Experts of a small language model.
Size: 12 layers, width 320, vocabulary 8192, 104M parameters.
Experts: 8 picks a token, a softmax router, a shared expert of 64 neurons.
Training: a variant of Adam for the experts, 12174 steps.
Below are experts of layer 6 (counted from 0) of a mixture-of-experts language model. Rows are named router (the router's row for the expert), gate (a neuron's input weights, with its number), up (a neuron's input weights, with its number) and show model dimensions 256-319. Each number is 128 + 32 x the weight over its row's rms, rounded and kept within 0 to 255.
After each expert's rows: a language model's description of what the expert responds to. This comes from a sample of Wikipedia text that the model never trained on.

# expert 59
router [147 114 143 113 154 126 128 140 122 115 171 138 118 169 137  81 160 153 147 173 132 156  90 142  96 178 181  81 107  93 113 104 100 107 102 133  67 129 127 133 131  86 129 124 143  87 131 101 180  92 132 129  69  82  84 110 103 121  78 126  90 180 106  80]
gate0 [136 104  90 118 143 140 200 202 148 129 129  83 107 102 115  77 182 121 131 101 128  77  68 141  57 160  88 157 120  57 136 143 177 220 144 110 115  90 117 111 133 147 131 151  89  95 154 147 113 101  44 156 193  97 105 155 103 182  84 120 127 114  82  82]
up0 [117  78 104 112 157  97 186 180 112 147  84  97 105 114 146  88 151 152  87  95 120  91 111  97  81 132 102 179  91  26 130 136 175 221 156 122  81 154 130  97  99 167 117 124 108 121 167 132  99  93 127 149 197 102 117 137 116 189  81 125 196 112 113 107]
gate1 [171 121 130 119 154 111 124 133 169 166  79 129  92  92 101 117 119 154 156 116 113 139 179 101 188 127 110 126 170 157 129 131 122  79 134 199 168 160 161 177 147 136 142 142 149 126 145 144  63  90 143 133  73 155 157 156 129 189 168 161  76 156 147 100]
up1 [163 109 108 113 201 127 145 191 154  86  97  94 176 106 106 106 156 161 188 113 151 123 147 121 163 100 122 133 173  68 126 135 164  61 174 137 143 126 124 113  81  59 125 123 168  67 143 168  97  88  80 149 100 101  95  49 107 123 117  79 111 145 122 125]
gate2 [179 155 117 146 138 117 153 198 164 167  92  84 161  87 104 168 154 152 159 148 143  82 163  76 136 132 193 153 130 131  50  89 121  97 176 101 208 106 108 131  75  74 126 141 110  91 163 164 115 140 134 168 113 127 160 153 136 147  93 115 137 117 142 109]
up2 [ 99 117 136  74 138 198 108 123 151 123 194 159 137 161 113 101 112 107 120 110 113 116  79 109  94  88  74 143 127 137 145 157 121 140  87 155 103 156  81 151 120 167 144 150 138 140 109  94 116 149 121  89 137 207 112 177 100  81 153 138  98 132 103 140]
It responds to: Listing and example words. Words introducing examples or lists, such as including, such as, include, especially, of, colons after labels, plus or in Sponsored.

# expert 43
router [122 109 135 104  93  86 133 157 153 141 159 140 174 158  82 142 153 107 169 137 133 140  97 151 139 147 152  76  53 143 124  63 102  83 114  87  89 157 114  85 132 117 103 154 130  97 137 118 155 131  96 107 123 133 153 148 136 106  92 120 111 148  70 147]
gate0 [127 169 126 140  80  93 156 122 186 147 126 178 124 149 172 103 177 164 181 109 125 109 119 204  98 128 119  91 154  55 122  68 129 169 165 140  94 104 121  95 162 104 134 145 173 120 122 158 157 144 183 170 152 164 108 115 169 154 176 124 163 145 163 154]
up0 [118 159 107 109 100  73 156 151 140 161 110 155 129 149 180 101 173 152 176 113 148 103 135 194 108 130 117  97 162  79 137  95 141 144 127 168  65 102 109  59 126  82 132 152 155 119 120 179 131 146 141 126 134 149 160 137 170 157 185 140 138 140 174 142]
gate1 [161  90 140 134 183 129 194 104 169 124  91 201  85 167 110  82 109 132  81  71  88 151 110 120 168 166 102 133 102 157 123 110 165 126 122 157  87 153 152 120 106 147 174 104  93 139 142 130 119  90 128 131  90 133 141 131 135 115 171 145 137 112 143  91]
up1 [154  69 150 141 172 129 159  86 169 133  97 188  78 165 146 110 115 129 100  82 113 124 133 115 190 146  76 140 108 152 157  90 126 124 112 150  69 154 167 127 111 141 174 110 116 144 162 133 119  91 109 123 147 154 156  99 142 129 154 131 161 120 194 122]
gate2 [ 99 141 184 137 143 121 114 105  99 122  75 100 132 120 156 145 124 179 176 166 112 155  89 140  88 125 100 157 122 146 141 108 118 145 151  77 143 133  82 226 139 131 159 120 157 142 109  74 134 144 162 190 156 170 122 182 132 149 102 142 103  68 152  59]
up2 [101 113 168 152 144 119 117 134 109 136  65 125 108 136 180 157 113 201 161 141 162 148  95 123 121 119  88 150 148 172 157  98 108 131 123 129 204 154 105 177 116 160 182 139 137 170 150  99 112 176 147 187 172 175 131 182 129 174 120 148 114  70 169  72]
It responds to: Digits and life words. Digits inside money, vote and statistics tables (0, 5, 7), plus words like life, Life(boat), lifetime, career and million.

# expert 16
router [152 125 177 144 130 143 124 139 202 109 130 147 183 151  81  61 150  93 149 160 128 167  87 111 108 184 170  66  69 105 111 116  91 108 130 136 127 138  91 101 140 153 103  71 128 110 123  97 151 129 112 117 117 114 142 105 105  87  83 142  70 170  51 135]
gate0 [ 91 119 103 215 135  89  92 121 140  57 134 146 118 172 120 137 175 107 154 153 123 139  75 125  97 107  90 150 101  83 136 103 112 179 149 131 182  92 123 131 136 152 118 132 120 151 148 140 154 156 148 122 104 125  94 117 123 139 138 150  94 145 122 153]
up0 [157 149 167  59 124 130 159 147 125 194 153  96 137  91 131 155  72  85 120 118 166 125 162 174 113 141 202  94 149 172 142 155 156  76 102 102  99 145 104 144 120 115 120  94 157  92 121 121 133  87 109 167 134 178 101 134 113 103 115 125 191  90 134  81]
gate1 [181  73 145 111 117 149 117 130 103 111 117  84  36 166 125 137 149 169 136 158 125 117 113 136 170 134 102 106 137 118 150 103 106 129 154 131 108 152 157 222 153 131 119 164 169 103 121 115 182 121 128  89  77 152  99 105 128 142 132 122 148 127  84 124]
up1 [128 102  87 139 110 169  98 119  91 140 105 100  89 132 122 129 107 188 131 132 129 106 135 114 159 132  78 137 167 110 157  78 143 125 149 155 142 139 153 213 129 135 129 162 149 114 137 120 176 143 138  79  76 151  95 121 166 149 138 121 186  77  98 144]
gate2 [ 78 168  55 105 145 166 112 126 111 121 133 134 113 168  89  63  84 171 160  57 120 137 172 115 108 133 169 150 117 140  94 116 157  77 138 155 115 115 155  42 122 139 109  23 108  86 165 147 128 144 143 146  93 117 123  70  95 129 132 180 129 168 129 115]
up2 [105 178  52  81 134 169 146 115 105 129 112 130 137 169 109  64  93 152 103  50 110 126 148 116 129 141 148 147 122 127  99 147 175 106 155 143  97 137 164  57 104 162 108  61 106 118 135 131 103 147 129 132 104 109 126  99 141 142 108 182 136 140 111 103]
It responds to: Sports and award numbers. Digits and score words in sports and award results, such as yards, touchdown, points, Won, Nominated, tie, including football game summaries.

# expert 49
router [148 137 142 133 108 138  88 142 162 120 119 118 157 134 127  99 135 128 174 108  91 133 111 189 101 124 161 113 119 132  75 133 133 130  88 117  87 135 133 118 132 137  94  90 152  79 148 105 164  79 134 149 100  90  92 131 149 116 142 147 112 156  82  76]
gate0 [157  64  95  87 136 121 174 145 128 137 126 163 132 114 107 106 125 145 150 110 163 141 124 139 135  94 145 127 134 158 131 125 135 120 103 144 108 157 124  96 170 125  91 149  93 152 152 164  70 146 109 122 172 114 157 129 145 157 106 140 127 107  76 184]
up0 [118 106 160 147 130 163 152  93 128 177 138 130 107 121 101 146 132 190  70 170 141 157 125 134 129 126 143 146 162 150 148 120 133 143 172 108 141 156 134 147 143 119  54 155 103 196 124 129 114 150 110  77 113 159  52 135 119 135 148 113 168 118 124 146]
gate1 [129 146 160 139 172 140  98 122 179  46 139 138 125 162 192 169 145 112 199 113 116  74 141  70 117 129  88  73 113 106  88  96 144 159 125 121 144 142  70 102 118 122 199 178 160 123 101 122  94  72 156 151 169 169 148 178 163 149  93 105 118 158 137  47]
up1 [112 114  90 141 135  91 124 121 115 110  57 176  93  67 128 173  68  99 167 108 156  94 136 101 183 108 121  96 124 126 169 112 144  90  77 107 134 121 141  88 158 104  90 111 122  68 150 151 161  73 114 131 134 133  72  99  53 162  96 245 138 103 112 125]
gate2 [100  76  92 153 120 211 125 174 195 193 165 174 189 112  97 121 133 134 157 107 142  63 163 185 134  98 118 102 107 101 112 136 149 127 179 138 122 129 110 128 102 123  71 136 142 121 144  89 151 110 163 103 113 181 119  42 114 191 115 177 170  87 123 152]
up2 [149 168 137 148 105 132 111 176 182 131 108  88 131 115  74 113 146 104 113 166 158  76 145 143  80 124  79  85 164 161 103 167 110 115 109 185 185 130 145  40 126 103  79  80 126  54 134 145 159 130 183  73 116 140  81 130 146 170 161 141 113  85 108 160]
It responds to: "The" and name endings. Mostly "the", plus endings of place and personal names like Twick-en-ham, Uzbe-ki-stan, McLar-en, Whel-en, often in sports or election tables.

# expert 10
router [175 125 145 106 135  82 116 107 118 105 150 122 141 138  76 143 176 107 186 170 103 107 119 163 125 169 178 114 100  98 116 111  79  65  60 120 110 154  85  86 135  93 115 100 139  82 104  97 177  89  83 121 136 107 104  77 134 106  83 145 137 165  72  79]
gate0 [159 112 173 163 143  78 174 116 157 141 145  95 128 188 122  88 132  72 164 142 130 159 147  96 124 100 145 104 123  87 187  74 106 162 133 140 160 127 180 185 137 127 137 109 141 139 103 120 168 135 150 162 138 165 104 164 117 150 167  92 151 131 158 182]
up0 [161 135 157 153 134 130 205 101 151 181 164 114 142 174 143 129 138  52 134 101 181 150 156  80 162  69 119 118  94 100 206 140 115 174  76 119 174  80 164 160 102 148 203 109 171 149 172 157 128 109 122 164 133 143 100 139  90 147 155 106 123 124 146 154]
gate1 [185  57  56 104 113 101 152 112 144  99 134  93 118 107  87  78 107 109  76 164 166 157 116  68 111 111  90  86 147  74 160 134  76 113 125  60 135  78  78 163 117 138 149 126 122 122 125 138 178  96 114 116 102 130  92 138 101 131 139 108 109 146 130 134]
up1 [168  86  87 102 144 107 186 108 139 120 123 128 146  72  75  87 101  95  61 124 161 177 115  70 165  83  87 144 173  89 153 150 149 100 112  84 186  99 117 156  74 164 174 133 138 106 177 130 165  93 107 151 117 156 124  96 129 135 114 123 108 110 122 147]
gate2 [ 56 123 129 125 123 213 117 156 137 152 126 146 159  65 101  52 158 211 194 103 188 123 130 115 130 150 172 168 130 125 126 156 123 178 134 129 130  73 235 123 118 104 115 105 161  35 148 164 134 122 109 151 122 138 108 157 111 102 115 151 163  78 126  94]
up2 [142 101 155 122 126  30 174  66 150 111  92 145  82 190 198 144  57 106 147 141  79 163  98 127 115  68 137 118 147 122 135 131 167  44  57 123  99 168 140 170 164 138 142 174 141 150 148 102 143 125 145 136  99  87 117 100 155 107 117 129  87 196 125 160]
It responds to: Line ends in lists. Line breaks closing infobox fields, list items, table rows and paragraphs before headings, such as railway station details, plus purpose-built hyphens.

# expert 24
router [151 141 175 147 100 118 104 140 162  51 124 100 173 120 106 150 167 102 161 135 108 147  80 156  80 147 133 133 132  82 105  65  88  89 122  89  77  98 131 107 120 130 129 110 139 121 101 113 172 124 145 146  89 156 121 145 150  79  97 163 136 171  78 100]
gate1 [172  71  55 163  97 137 149  85 153 126 156 132  82 129 100 156  89  59 132 105 100 171 141 118 133 201  80  91  92 156  67  69 139 153 122 128 113 135 152 114 179 113 161 106 103  86 121 139 132  57 111  97 118 134  99 121 155 119 142 148 131 139 139  87]
up1 [ 77 153 166  87 133 103  71 189 135  75 138 129 176 142 207 127 157 172 107 179 141  96 123 161  98 107 178 140 115 112 158 172 112 130  96 119 164 150 109 162 133 119  80 141 201 146 104 110 110 186 118 166 125 112 124 155 104 121 118 127 117 125  97 126]
gate2 [116  85  94 162 125  82 155 154 148 118 127 114 128  86 148 131 152 173 176 118 116 102 178 126 130 146 151 131 125 120 186 158 155  77 127  81 204 101 111 139 120 138 137 114 131 150 145 165 191 107 117 149 118  51 100 151 134 142 153 104 143 125  84  61]
up2 [128 157 163 101 113 127 117 113 105 148 157 124  59 190  81 102 151  69 132 131 171 183 101 143 123 112 142 119 116 166  81 131 103 175 104 199  75 122 153 103 130  80  94 101 167  72 115 138  55 109 155 149 138 177 113 101 116 134 108 185 102 155 126 113]
gate3 [ 80 134  90 140 135 144 150 168 139 196 146 137 182  97 118 179 107 119 133 135 139 133 165 103  89 135 157 133 135  79  83 150 103  95 169  97 128 109 162 159 115 133 121 102 145 153 119 133 163 146 115  98 128 119 133  92 133 163 108  99 171 162 144 185]
up3 [119 142 152 116 149 110 128 123 164  92 109 175 117 154 188 148 108  97 139 124 103  46 101 129 116 128 170 161 134 109 160 107 103 156 137 191 108 138  96 109 137 152 173 110 111 125 173 110 149 102 148 108 147 147 131 136 116  78 106 138  92 173 135  96]
It responds to: Foreign and technical word starts. Early pieces of foreign place names and technical words, often after accented letters, e.g. Gü|n|ther, Ge|o|centric, Bor|deaux, hydro.

# expert 48
router [154 166 150 100 101  80  94 140 111 125 148  93 136 122  95 111 163  84 180 120 120 184  94 129  87 136 164 123  87 102 103  96  99 115 109 101  86 103 107 134 122  92  79 116 175  82 102 110 153 106  90 126 111 113 103 107 134  94  98 132 136 156  89 118]
gate1 [164 106 168 118 129 119 139 133 178 128 122 131 175 134  87 163 136 133 159 179  97 132 151 167 106 145 139  68 102  86 101 109 127 121  83 107 104 150 106 116 188  82 109 139 136 138 137 103 125 139 117 181 143 113  58 120 110  75 158 163  81 105 131 104]
up1 [131 117 130 147 190 164  89 163 121 112 155  99 104 154 142  59 169 159 104 135 136 167 100 163 152 155 172 106 160 187  90 145 104 135 146 150 114 104 108 173 137 144 167 100 207 140 136 107 159 105 165 116 105 152 152 171 131 116  69 165 169 167  79 100]
gate2 [108 127 131  68 111 152 125 161 125 118  89 121 107  92  52 113 150 151  64 127 125  63 119 110 122 121 157 131 139 110 130  92 136 137 108 119 144 120  52 124 124 119 170 144  99 159 151 113   0 127 129 116 154 136  77 182 129 103 168 107 124  90 104  98]
up2 [148 130 110 124 145 153 113 139 120 166 132 111 128  99 125  78 116 120 106 129 135 182 129 142  97 141 148 137 117 172  36 140 137 102 158 137 156 138 139 143 130 130  99 112 193 179 145 104 106 170 136 116 146 115 110 159 113 144  91 180 104  93 112 165]
gate3 [102 155 119  58 166 155 143  85 128 164 209 173 125 193 165 160 198 129 103 160 147 178  53 180 141 126  93 148 136 103  68  97 114 116 121 136  62  97  99 100 134 109 199 150 121 189 122 172 162 139 138  72  99 102  93 145 138 129 142 122 133 155 144 163]
up3 [163 100 121 221  83 113 121 149 165 104  59  72 123 106  85 110  85 157 153 110 109 109 177  92  93 134 167  94 113 111 195 152 123 139 166 145 177 124 224 155 128 147 142 114  92 115 112  92 109  88 148 151  91 152 144 130 108 112 108 123 121 116 142 105]
It responds to: Sentence endings. Full stops, line breaks and clause connectors ending biographical sentences, e.g. periods after names, However, but, and, closing quotes.

# expert 20
router [135 123 157  73 101 103  81 176 132  79 133 116 151 118  95 171 158  65 147 149 111 122 121 142 108 177 167  79  85 115  90 123  74 116 157 119 103 118 103 163 223  94 136 138 136 120  85  84 143 120 118 117 108 145 124 115  93  59 116 149  93 185 116  79]
gate0 [105 128 124 144 130  75 106 129 115 115 109 148 101 119  22  54 103 100 147 121  76 123 136  87 104 165 131 132 162 121 174 117 124 134 121 138 128 105 130 114 133 143 113  80 113  88  87 115  60  95 108 109 120 159  90 142 171 149 160 141 115 149 191  84]
up0 [161 127 154 111 162 173 155 137 157 182 157 118 175 140 197 173 160 165 143 171 149 140 130 165 145 129 168 120  99 115  93 133 113  89 156 120 139 176 154 134  89 133 115 173 130 140 122 139 165 150 147 148 132  76 104 120 104 129 112 130 132 130  84 112]
gate1 [214 138  95 158 180 121 163 146 115 153  88  96 152 140  91 128 155 114  93 110 116 129 127 157 100 147 159 172 154 114 120 129 194  95 155 114 143 162 190 131 141 111 132 156 126 154 147 100 139 144 116 154 146  52 147 187 134 146  72  94 116 140 157 119]
up1 [159 129 109 176 173 149 157 125 101 160  89 137 112 147 119 148 137 133  92  73 120 101 130 161 125 164 102 160 131 134 142 154 194 101 164 159 135 171 179 112 165 143 141 152 110 167 175  80  97 156  86 132 157 112 147 186 128 210 118  91 122 117 196 100]
gate2 [175  95  90 131  89 144 113  79 121 123 148 138 155 122 173 105 127 162 134 150 128 160 130 116  79 118 164 133 122 161  99 132 137 120 112  91 128  84 175 140  90 125  61  65 103 133 125 132 166 196 103 149 153 127 138 158 160  78  53 109  91 115 109 130]
up2 [140  74  78 142 125 136 138  71 106 133 146 155 171 120 179 114  98 159  83 139  87 113 132  98 124 117 149 159 140 162 147 130 130 109 147 138 111 139 129 164 132 145 120  84 111 161  76 127 114 190 162 138 136 119 131 151 172 121 117  85 115 138 120 123]
It responds to: Chart numbers and genre words. Digits in chart names like Hot 100, music genre words such as jazz, hip, Heavy, plus line breaks and taxonomy word pieces.

# expert 23
router [170  71 141  65  49  68 145 167 157 105 161  31 155 171  80 129 140  84 170 160 142 155 127 161 143 136 167  89 108 131 106  83  75  74 114  77  90 117  93 150 113 123 101 134 164  95 102 117 173 113 136 147  88  88 101 169 117 132  78 140 114 166  81 134]
gate0 [152 151 132 124 155 124 138 140 142 161 101 101 122  81  84 133  95 161 106  67 119 130 167  97 139 184  83 155 123 112 121  94 164 145 140 145  89 123 124 194 128 161 202 130  71 188 159 145 117  84 138 123 152  83 150 129 101 129 181 155 153 116 168 140]
up0 [ 95 126 135 139  91 123 110  75 154  91 132 226 168 129 158 207  97 143 136 139 122 108 116 192 123  77 126 129 139  88 138 182  86 123 139 144 145 209  97 122 115 160  64 120 143 105 120 149  68 196 114 117  75 167 103 149 231 111 140 135 133 178 180 121]
gate1 [137  91 134 125 195 120 151 158  67 133  86 108  95 155 153 139 140 235 128 124 149  96 140  90 102 112 150 126 132 155 147 171 156 161 154 130 134 197  87 160 138  93 108  79 121 157 155 135 138 161  69  70  68 132 117  88  86 135 149 107 190 117 152 134]
up1 [123  87 108 154 238 143 180 120  54 103 103 117 113 134  94 107 126 144 116 126 118 181 131 109  89 168 166 150 126 155 138 142 135 173 154 138 119 139  96 135 109  91  76  74 132 165 168 155 126 185 124 117 101 127 133 163  65 113 174 111 181 114 141 106]
gate2 [200 140 156 114 184 132 134 143 154 106 122  70 127 125  82  99 152 106 125 109 142 102 154 102 125 113 121 136 164 110 125 152 136 185 160 165 168 128 159 148 112 134 140 118 132 201 113 123  96  87 138 155 105 112 146 102 106 108 157  91 103 116 162 129]
up2 [110 161  77 156 124 154  83 141 158 177 128 186 123 119 205 132 129  90 129 124 132 125 127 110  99 128  99  96 145 146 177 135  85  86 140 100  67 181 101 133 127 191  54  90 176  97 139  99 198 145 145  97 178  62 100 134 159 154 163  96  90 156  82  98]
It responds to: Death and sentencing narrative. Words in biographical narrative about deaths, arrests and punishment, such as after in died after, to in sentenced to, Despite, suffered.

# expert 36
router [133 128 150  85  83 101 131 152 174  94 170 113 132 139 107 118 152 137 151 184 135 182 116 191  92 138 147  87  81 109 107 126  97 109  70 104  81 115 147 166 189 110 139 139 115  99 110 126 158 112 182 157  66 109  95 123 156 105 113 128  97 168 116  89]
gate0 [188 146 131 134 163  90 104  99  96  85 105 146 133 143 142 155  96  94 142 103 122 135  81 186 107  85 131 105 105  85  75 117 132  76 101 139 112 140 142  98  80 107 127  94 176 137 101  67 110 106 186 102  89  97 119  58  81 124 140 122 139 165 142  97]
up0 [ 98 126 125 142 108 143 130 149 129 124 120  94 145 157  99  77 186 153 115 172  81 156 142 110 116 124 200 131 114  98 114 127 137 190 121 109 138  96  71 150 151 146  90 161 167 109 134 131 136 168 117 177 144 148 144 212 154  68 114 161 110  70 108 160]
gate1 [118 109 137  92 109 136 133 113 128 118  52  88 126 175  64 134 152 172 159 159 147  95 172 138 117  89 155 137  97 165 108  99 155 140 173  89 139 140  93 109  67 111 135 115  67 122 115  91 105 149 160 112 131 119 156 138 149 183 152  66 165 166 132 113]
up1 [161 111 179 131 145 137 136 125 149 135 139 117  80 138  91 127  94  78 151 105 147 133 158 120 157 117 116 121 158 175 175 151 151 136 118 154 160  96 160  98 130 137 133  61 113 147 106 115 164 108 127 125 154 111 178 139 129 164 113  97 124 142  47 112]
gate2 [146 128  93  92 121 186 123 117  93 166 136  93 106  95 161 115 148 114 113 117 136 145  90  69 133  81 115 168 126 104 119 129 195 108 152 129  85 146 136 114  65 119 162 102 108 132 169 166 116  83  96  61 140  98  97 109 139 161  94 141  93 109 126  80]
up2 [109  81 161 140  78 143 144 118 158 169 167  89 125 166 171 170 160 118 193 130 153  42 149 108 203 132 102 144 146  93 159  66 107  91 135 194 136 121 152 134 110  53 110 121 126  91 156 123 128 141 152 139 115 130 188 128 175 137  86 150  97 135 139 135]
It responds to: Prepositions after verbs. Prepositions following reporting or descriptive verbs, especially quoting reviews or statements, e.g. told Page of, speaking on, wary of, praised.

# expert 26
router [143  93 125  62 140 111  85 160 145 130 128  80 138 122  62 104 119 127 144 153  98 144 136 160 108 170 180  98 129 120  93 127 106  74  99 113  94 123  94 136 173  87  54  77 170 104 113 120 156  99  92 169 117 121  78 125  81  97  65 130 110 161 145 127]
gate0 [122 134 133 153 174 126  76 128 216 125 126 102  62 117 132 228 126 125 130 156 167 171 178  99 100 127 167 123 155 158 106 146 115  87 143 114 155  65 126 152  97 118 143 109 131  68 157  49 105 123 140 150 146 125 138 121  88 135 110 101 125 113 156 162]
up0 [164 109 131 122  74 127 122 122  70  98 133  98 215 161 128  53 147 114 118 107 117  72  92 165 111 146  56 148  95 108 148 117 116 133  99 127  74 188 150 120 148  95 115 170 126 153  78 176 132 107 139 103  85 100  90 153 164 112 156 166 158 167  88  74]
gate1 [121  51 120 133 123 133 132 192 118 128 115 142  94 173 200 133  98 127 128 135 162 113  99 125 129 103  73  91 160 115 183  71  95 111 131 110 110  87 144 215 171 108  44 180 188 104 195 119 157  34 151 107 105 119  78  76 105 158 142 152  96 115 200 118]
up1 [136 165 129 128 117 115 118  65 117  90 161 102 153  80  98 121 167 115 130 113 120 138 119 142 121 153 166 164  60 118 112 156 113 123 108 149 126 133 115  32  60 186 217  77  72 107  61 132 137 181 118 145 157 123 196 159 147  65 120  96 159 203  74 130]
gate2 [119  38 141 174 158  86 132 154 128 117 159 114 103 178 126 161 109  82 148  87 140 157 121 158 142 114  88 138 141  83 197 154 122 213  99 151 167 141 131 136 148 133 206 121 177 109 114 144 172  66 105 136  61  28 127 120 100  92 148 120 140 121 114 122]
up2 [ 90  47 123 184 167  77 154 150  93 122 129 172 100 128 111 139  99 129 159  86 144 162 152 157 123 114 120 168 134 111 162 122 123 160 105 154 158 155 112 151 100  87 207 171 151 141 105 147 145  95  86 124  97  68 119 125 138 124 153 114 148 132 137  81]
It responds to: Line breaks and table rows. Line breaks before headings or paragraphs, table separators |---|, and row labels in election tables like Invalid votes, Percentage, Rejected.

# expert 3
router [155 141 151  84 106  79 104 145 137  77 186  98 155 112  81 129 162  89 132 121 126 179  88 185 103 154 135  68 100  98 128 113 125  88  78  95  63  82 127  97 179  75 124 102 132  87 114 112 174  91  83 189 105 116  88 140  91  75 122 153 120 185 105  89]
gate0 [199 144 114  94 107 158 100  81 155 146  74 137 179 120 161 129 159  91 119 105 134  61  87 135 106  66  98  84 132 118  93 102 138 199 199  82 127  92 126  88 105 111 160 158 145 170  84 110 130 122 140  10 156 101 122 123 170 166 104 106  93 165 180 181]
up0 [141 127  41 111  77 230 121  78 173 173 145  92 132 111 149  58 174 133 145 118 136 111 130 128 115 154 101 121 189 147 139 100 151 165 127 107 145  98 167 131 121 117 178 133 171 161 136 169 111 102 129  59 130 151 146 131 167 153 112  98 151 107 132  96]
gate1 [110 133  79 136 156 191 145 154 131  93 117 154 139 108 122 136 184 138 139 147 133  64 153 131  92 225 135 114 114 145 131  70  99 169 128 163 115 112 121 144 127  46 168 108 112 112  89  84  88  95 167  93 134 132 157 146 147 165 142 135 156 166 148  96]
up1 [146 110 167 128 109  89 129  82 154 135 163  84 116 157 174 102 149 128 169 171  90 149 120 119 149  99 125 129 103 117 113 151 137 119 106  85 159  80 116 157  86 221  95 164 148 118 134 136 112 171 126 139 152 127  66 120 129  82  89 158  96 132  90 158]
gate2 [118 122 114 168  98  95 122  93 136  53 179 113 111 170 137  78 127 150 131 154 138 136 177 120 135 156  75 161 134  77 137 160 133  81 122 103 140 183 158 130  91 184 153 212 138 132 149 133 125 124 134 143  87 176 141  95  93  99 178 124 103 112 186  60]
up2 [143 137 115 142 171  97 125 127 143 128  85 124  97 134 137  82 121  55 153 128 116 115 141 163 150 172 161 174  92 170 134 123 141 163 117 134 205  60 140 148 101 126 103 101 158 176 171 112  91 139 128 114  81 113 152 191 119  81 110 140 112  71 158 107]
It responds to: Prepositions and determiners. Prepositions and articles in place phrases, mostly of, the, in, at and colons after field labels, as in Gulf of, Family:, Running time:.

# expert 54
router [132  96 165  93 104 143 121 149 133  78 204  75 126 169  75 106 138 113 173 166 112 143  72 162  83 187 137  75  91 127  96 135 121  84  88 120  91  83 130  90 166  92 118  97 147  95  85 128 109 159 164 135  80 100 141 138 143 101 126 149 119 152  94 118]
gate0 [119 128 155 163 142  68 127 123 122 105 144 172 121 111 151 161 165 161 183 138 106 154 156  87  83 130 158 158  97 170 139 136 161  80 193 127  61 152 156 180 121 124 101 149 204  99 157 181 182  99 149 133 131  85 138 110  87 145 145 124  72 134 120 117]
up0 [138 117 164 117 169 203 117 145 136 150  96 158 168 146  69 116  97 117  76  63 186 118 123 163 169 139 136  95 171  96 111 125  93 180  77 129 185 129 100  76 181 112 118 130 119 160 105  97 103 124 136 115 107 124  98 121 156 117 101 143 140 137 111 148]
gate1 [133 121 116 125 127 170 143 155 163 154 165 105 120 143 189 132 102  91 147 101 117 125 100 129 100 131 134 140 194 156 206 181 117  57  88 153 192 161 191 150 155  84 117 127 104 136 135 152 121  90  80 125  82 135 144 117 140 138  78 215  78  89 106 174]
up1 [174 144  70 108 115 117 102  76 151  85 134 113 119 117  74 164 121 196 123 222 118 122 183 131 171 111 219  36  89 118  76  80 146 159 128 132  69 102 101  66 161  94 134 141  94 140 101  85 159 100 166 183 176 109  97 152  80 130 176  42 136 155 104 107]
gate2 [103 186 141 120 113 132 157 143 180 125 131 110 137  62 138 110 157 170  69 149  73  78 148 108 130 106 105 117 136 133 142 130 136 101 105 235  99 202 154 215 103  63 136  76 108 126 112 149 133 109 129 138  97 145 126 134 123 141 114 157 123  76  92 143]
up2 [169  83 125 156 113 109 111 104  94 128 147 111 139 181 111 147 104 147 189 133 170 155 115 118  83 149 177 130 123 185 114 142 142 154 114  57 154  93 112  74 173 162  93 153 165 117 127 112 118 140 131 133 101 124 109 160  94  82 133 101 150 131 111 128]
It responds to: Subordinating words and complements. Conjunctions and prepositions opening dependent clauses and the words after them, e.g. due to, although, because, if, than, be.

# expert 52
router [158 175 202  94 102  72  91 106 162 112 136  92 134 173 144 147 160 120 196 152 118 201 105 161  81 151 126 109  85 107 133  71  97  80 129 101 115  90 151 134 118 155 129 109 192 113 107 110 144  70 129 131  92  95 129 126 129  66 126 116 119 119 140 110]
gate0 [ 56  99 133 146 126  86 154 150 100 145 128 128 146  66 144 137 150 113 189  84 165 134 172 129 148  98 119 131 183 160 133 130 157 138 124 142 106  87 132 127 146 174 120 154  84 146 117  85 115 142 152 120 121 107 141 101 130 109 122 107 149 137 177 151]
up0 [138 140 102 178 115 108 118 142 139 181 167  81 103  77 100 189 130 121 150 156  98 137 150 126 154  97 161  75 150 163  82 109 164  93 142 147 124 139  92 101 152 101 143 149 141 154 163 134 135  94 139 179 181 144 121 117  96 160 168  93 111  71  87 176]
gate1 [ 63 121 134  98 131 173 167 133 135 129 139 145 133  99 127 114 153  53 143  61 203  85 137 188 124 133 133 110 148 142 151  43 112 190 123 140 130 137 143 116 191 117 112  86 130  52  98 188 100 136 134 117  92 134 135  99  75 173 116 160 105 176  45 120]
up1 [ 68 137 142 121 174 162 133 126 117 137 123 182 145  83 147 141 141  45 139  79 147  96 164 126 131 162 127 123 176 138 171  65 154 198 156 151 140 111 147 156 168 136 151  90 154 104 105 204  81 156 135 129 120 176 124  76  62 170 116 101 104 177  58 151]
gate2 [151  94  85 147 119 131 133 138 161 109 131  79  96 143 133 145 157 117  99 147 173  49 153 147  99 141 175 147 137 108 161  90 143 159 157 146 130  80  93 134 137 142 128  96 153  65 134 107 167 127 146 107 104  63 145 153 160 126  95 114  98 139 102  66]
up2 [122 123  70 188 127 152 128  84 106 126 120  93  63 184 172 130 133 162  72 107 159  77 196 129 101  96  96 162 191 177 187 110 138 146 159 170 175 133 121 148 106 177 144 135 128  95 166 105 128 145 169 102 141 114 165 146 168 127 134  87 114 105 154 118]
It responds to: Adjective -al endings. The al ending of adjectives like intellectual, mutual, contextual, and periods, commas and digits in citations with Journal, ISBN, Press.